{"n_layer": 11, "d_model": 512, "n_experts": 16, "experts_per_token": 2, "d_expert": 560, "d_shared_expert": 576, "activation": "gelu", "moe_layers": [0, 1, 2, 3, 4, 5, 6, 7, 8, 9, 10], "router_score": "sigmoid", "normalize_top_k": true, "routed_scale": 1.0, "balance_loss": 0.000735, "balance_bias": true, "init_std_router": 0.0322, "lr_router": 0.00103, "vocab_size": 8192, "norm": "layernorm", "norm_eps": 1e-06, "tie_embeddings": false, "optimizer": "muon_variant", "lr": 0.00767, "beta1": 0.95, "grad_clip": 0.5, "batch_tokens": 65536, "seq_len": 1024, "train_tokens": 465600000, "steps": 7105, "dataset": "wikipedia_en"}
Below are experts of layer 2 (counted from 0) of a mixture-of-experts language model. Rows are named up (a neuron's input weights, with its number) and show model dimensions 128-191. Each number is 128 + 24 x the weight over its row's rms, rounded and kept within 0 to 255.
Before each expert's rows: "mostly gets" lists some tokens that are sent to it at least half of the time. This comes from a sample of Wikipedia text that the model never trained on.

# expert 11
mostly gets: ".", "–", " \"", "/", "\n", ")."
up0 [149  98 132 158 133 128 131 106 139 114  82 127 156 115 133 116 144 128 109 131 144 163 110  95 147 125 132 125 123 120 144 128 136 127 125 121 122 140 117 138 141 112 152 120 146 105 113 142 128 113 114 127  84 156 171 169 123  90 156 142  93 143  82 111]
up1 [129 109 141 126 142 135 131 121 105 107 116 127 184 162 125 134 165 106  94 123 103  62 114  84 110 181 134 106  93 143 176 183 137 114 117 135 152 149 161 121 137 157 128 159 122  96 179 148 141 127 147 109 138 153 100 158 107 140  85 106 137 140 141 146]
up2 [134 125 115  83 115 125 102 140 116 174 130 139  98 118 129 117 139 116 114 168 159 174 142 106 141 141 120 128 158  72 112 153 111 142 106 129 147 109 165 146 139 137 142 192 117 119 102 156 112 128 163 160 160 110 114 106  93 110 112 129  93  73 129 129]
up3 [104  69 149 126 140 103 160  91 153 105 160 130 165 117 162 114 142 197 138 153 179 123 143  97 140 124 125 134 121 107 113 135 101 112 125  89 141 165 122 107  94 129 146  87 134 159 126 139 151 128 125  96 126 132 101  96 102 142 163 127 128 128 124 119]
up4 [131 129 157 146 127 126 141 159 147 110 154 115  57 158 128 151 139 117 102 119 150 134 129 137 104 101 137 126 116  71 126 155 130 139 162 147  91 109 196 142  92 128 120 113 130  73  99 110 147 131 114 105 101 144 159 135 102  84 104 112  83 101  95 118]
up5 [136 107 131 139 112 126 139 131  90 163 125  78 124 148 116 119 105 125  90 133 103 137 164 150 162 132 102  90  91 118 107 140  93 129 129 123 105 140 164 115 129 134 130 182 120 114 125 110 133 126 176 120 150 172 135 167 132 144 115 146 150 139 132 145]
up6 [128 146 121 140  91 129 131 113 108  73 133 123 122 163 106 127 143 151 122  82 102 103 134 144  79 147  94 163 141 174 135  94 159 118 122 136 121 117 168 101 156 105 124 122 157 133 105 125 133 135 120 144  86 126  91 106 137 150 136  92 154 118 146 137]
up7 [107 128 146 134  90 154  79 141 116 115 123 122 128 145 125 102 163  98 138 149 143 141 166 148 147 150  94  94 119 116 136 128 130  92 129 157 136 104  66 115 114  93 149 137 127 102 147 121 146 101 108 153 163 137 119 102  68 144 141 135 161  65 114 146]
up8 [153  99 147 128 144 127 152  78 141 115 129 142 128 122 184 123 116 125 112 154 106 144 115  94  95 101  91 122 101 126  92 121 109 102 144 106 116 127 151 117 143 149 112  83 127 177  78 123 134 122 113  88  97  98 151 127 113 145 122 123 142 136 150 115]
up9 [102 118 128 143 145 121 178 138 138 143 175 106 170  78 140 165 133 100 177 110 140 126 121 154 133 134 106 142 112 160 128 175 133 117 135  92 132  95 100 153 109 138 140 148 134 109 141 150 141 148 145 126 135 115 157 155 155 145 119 133 145 123 142 162]
up10 [123 135 105  82 134 150 159 164 129 154 119 114 143 171 143  98 160 151 135 140  84 101 112 121 102 127 110 158 107 159 136 111 142 111  79 140 156 174 148  80 167 131 116 165 129 120 142 108 162 164 145  92 126 102  96 144 128 168 164 113 134 143  84 164]
up11 [138 121 132 126 117 101 171 135  78 150  93 141 137 157  39 102 132 133 125 186 176 118 152 159  99 123 129 122 112 148 140 107 101 127  94 135 109 107 106 127 133 160 169 119 169 115  86 146 127 146 155 149 162 104 114 157 128 104 104 108 107 119 126 156]
up12 [159 114  86 151 112 142  78 101 141 154  86 121 142 146 128 143 186 157 134 146 176 138 142  78 133 161 119  87  91 157 158 118 161 130 106 140 179 165 152  97  92 116 117 118 117 176 143 137 105 152 157  72 146 146 114 136 143 125 176 154 155 130 116 129]
up13 [129 110 139 142 141 105 135 125 125 140  89 140  70 117  86 147 109 104 125 167 148 133 158 143 141 112  87 165 108 153 150 123  92 145 111 125 111 132 144 161 147 126 151 129 139 107 125 132 143 138  84 115 181 127 145 136 138 133 168 183 115 128 137 152]
up14 [127 124 113 140 154  98  89 129 127 140 110 112 140 136 136 103 174 111 136 137 150 140 111 115 122 137 137  68 105 109 144  97 137 131 152 141  92  70 130 124  69 155 127  81 117  83 114 131 129 103 125 117 127 161 106 117 114 124 128 130 109  94 118 103]
up15 [102  75 130 128 113 117 146 157 131 137 157 118 103  94  79 106 162 165 126 148 130 134 125 108  99 116 138 148  83 117  98 121 133 169 115  86 118 122 108 132 110 106 156 139 125 128 185 103 142 120 139 134 128 137 143 129 120 145 151  75 112  98 133 184]
up16 [148  94 152 120  79 127 147 112 121 127 176 131 133 133 126 107 103 132 109 103 173 168 114 184 139 192 150  83 109 136  89 138 114 140 158  95 136 110 146 108 115  89 145 131 122 132  95 141 140 140  80 112 127 121 110 102 139 157 109 141 127 109 115 161]
up17 [106 140 140 148  89 167 161 150 110 121  83 151 106 113 138 140 115 121 117 167 164 145 126 140 104 113 154 119 164  86  87  89 118  89 168 128 135 127 133 130  79 136 121 102 146 148 139 108 155 130 110 122 158 128 152 128 126 113 152  74 152 143 111 124]
up18 [129 113 141 127 148 150 116 157 135 174 134  82 153 107 126 134  98 150 158 123 125 117  99  68 127 157 142  81 108 162 104  64 131 121 141 114 136  82 136 101 116 122 122  90 153 158 142 114  94 144  87 111 147 113 108 131 110 155 149 104 108 153 115 140]
up19 [116 122 138 128 113 115 120 135 125 163 120  92 110 116 101 164 128 128 114  63 127 167 112  92 187 112  89 123 128 114 122 133 134 131 132 132 144 121 154 134 119 131 128 130  83 207 142 136 127 137  99 118 111  83 137 110 118 148 144 170 114 160 144  97]
up20 [150 119  98 113 103 149 138 128  87 153  58 107 128 144 116 129 137 112 124 148 129 136 118 113 134 141 113 124 122 133 129 139 105 100 100 132 117 154 112 137 175 131 161 127 156 144  94 114  85 115 144 116  76 166 130 139 107 148  90 129 131 115 134 146]
up21 [120 130 115 121 123 108 122  82 154 182 136  97 120 112 151 143 148 120 117 174 133 127  96 160 109 140 133 153  93 139  97 118 102 121 112 167 144 112 120  98 155 122 165 109 117 145 129 127 193 116 113 121 102 148 143  88 131 152 106 131 181 149 132 112]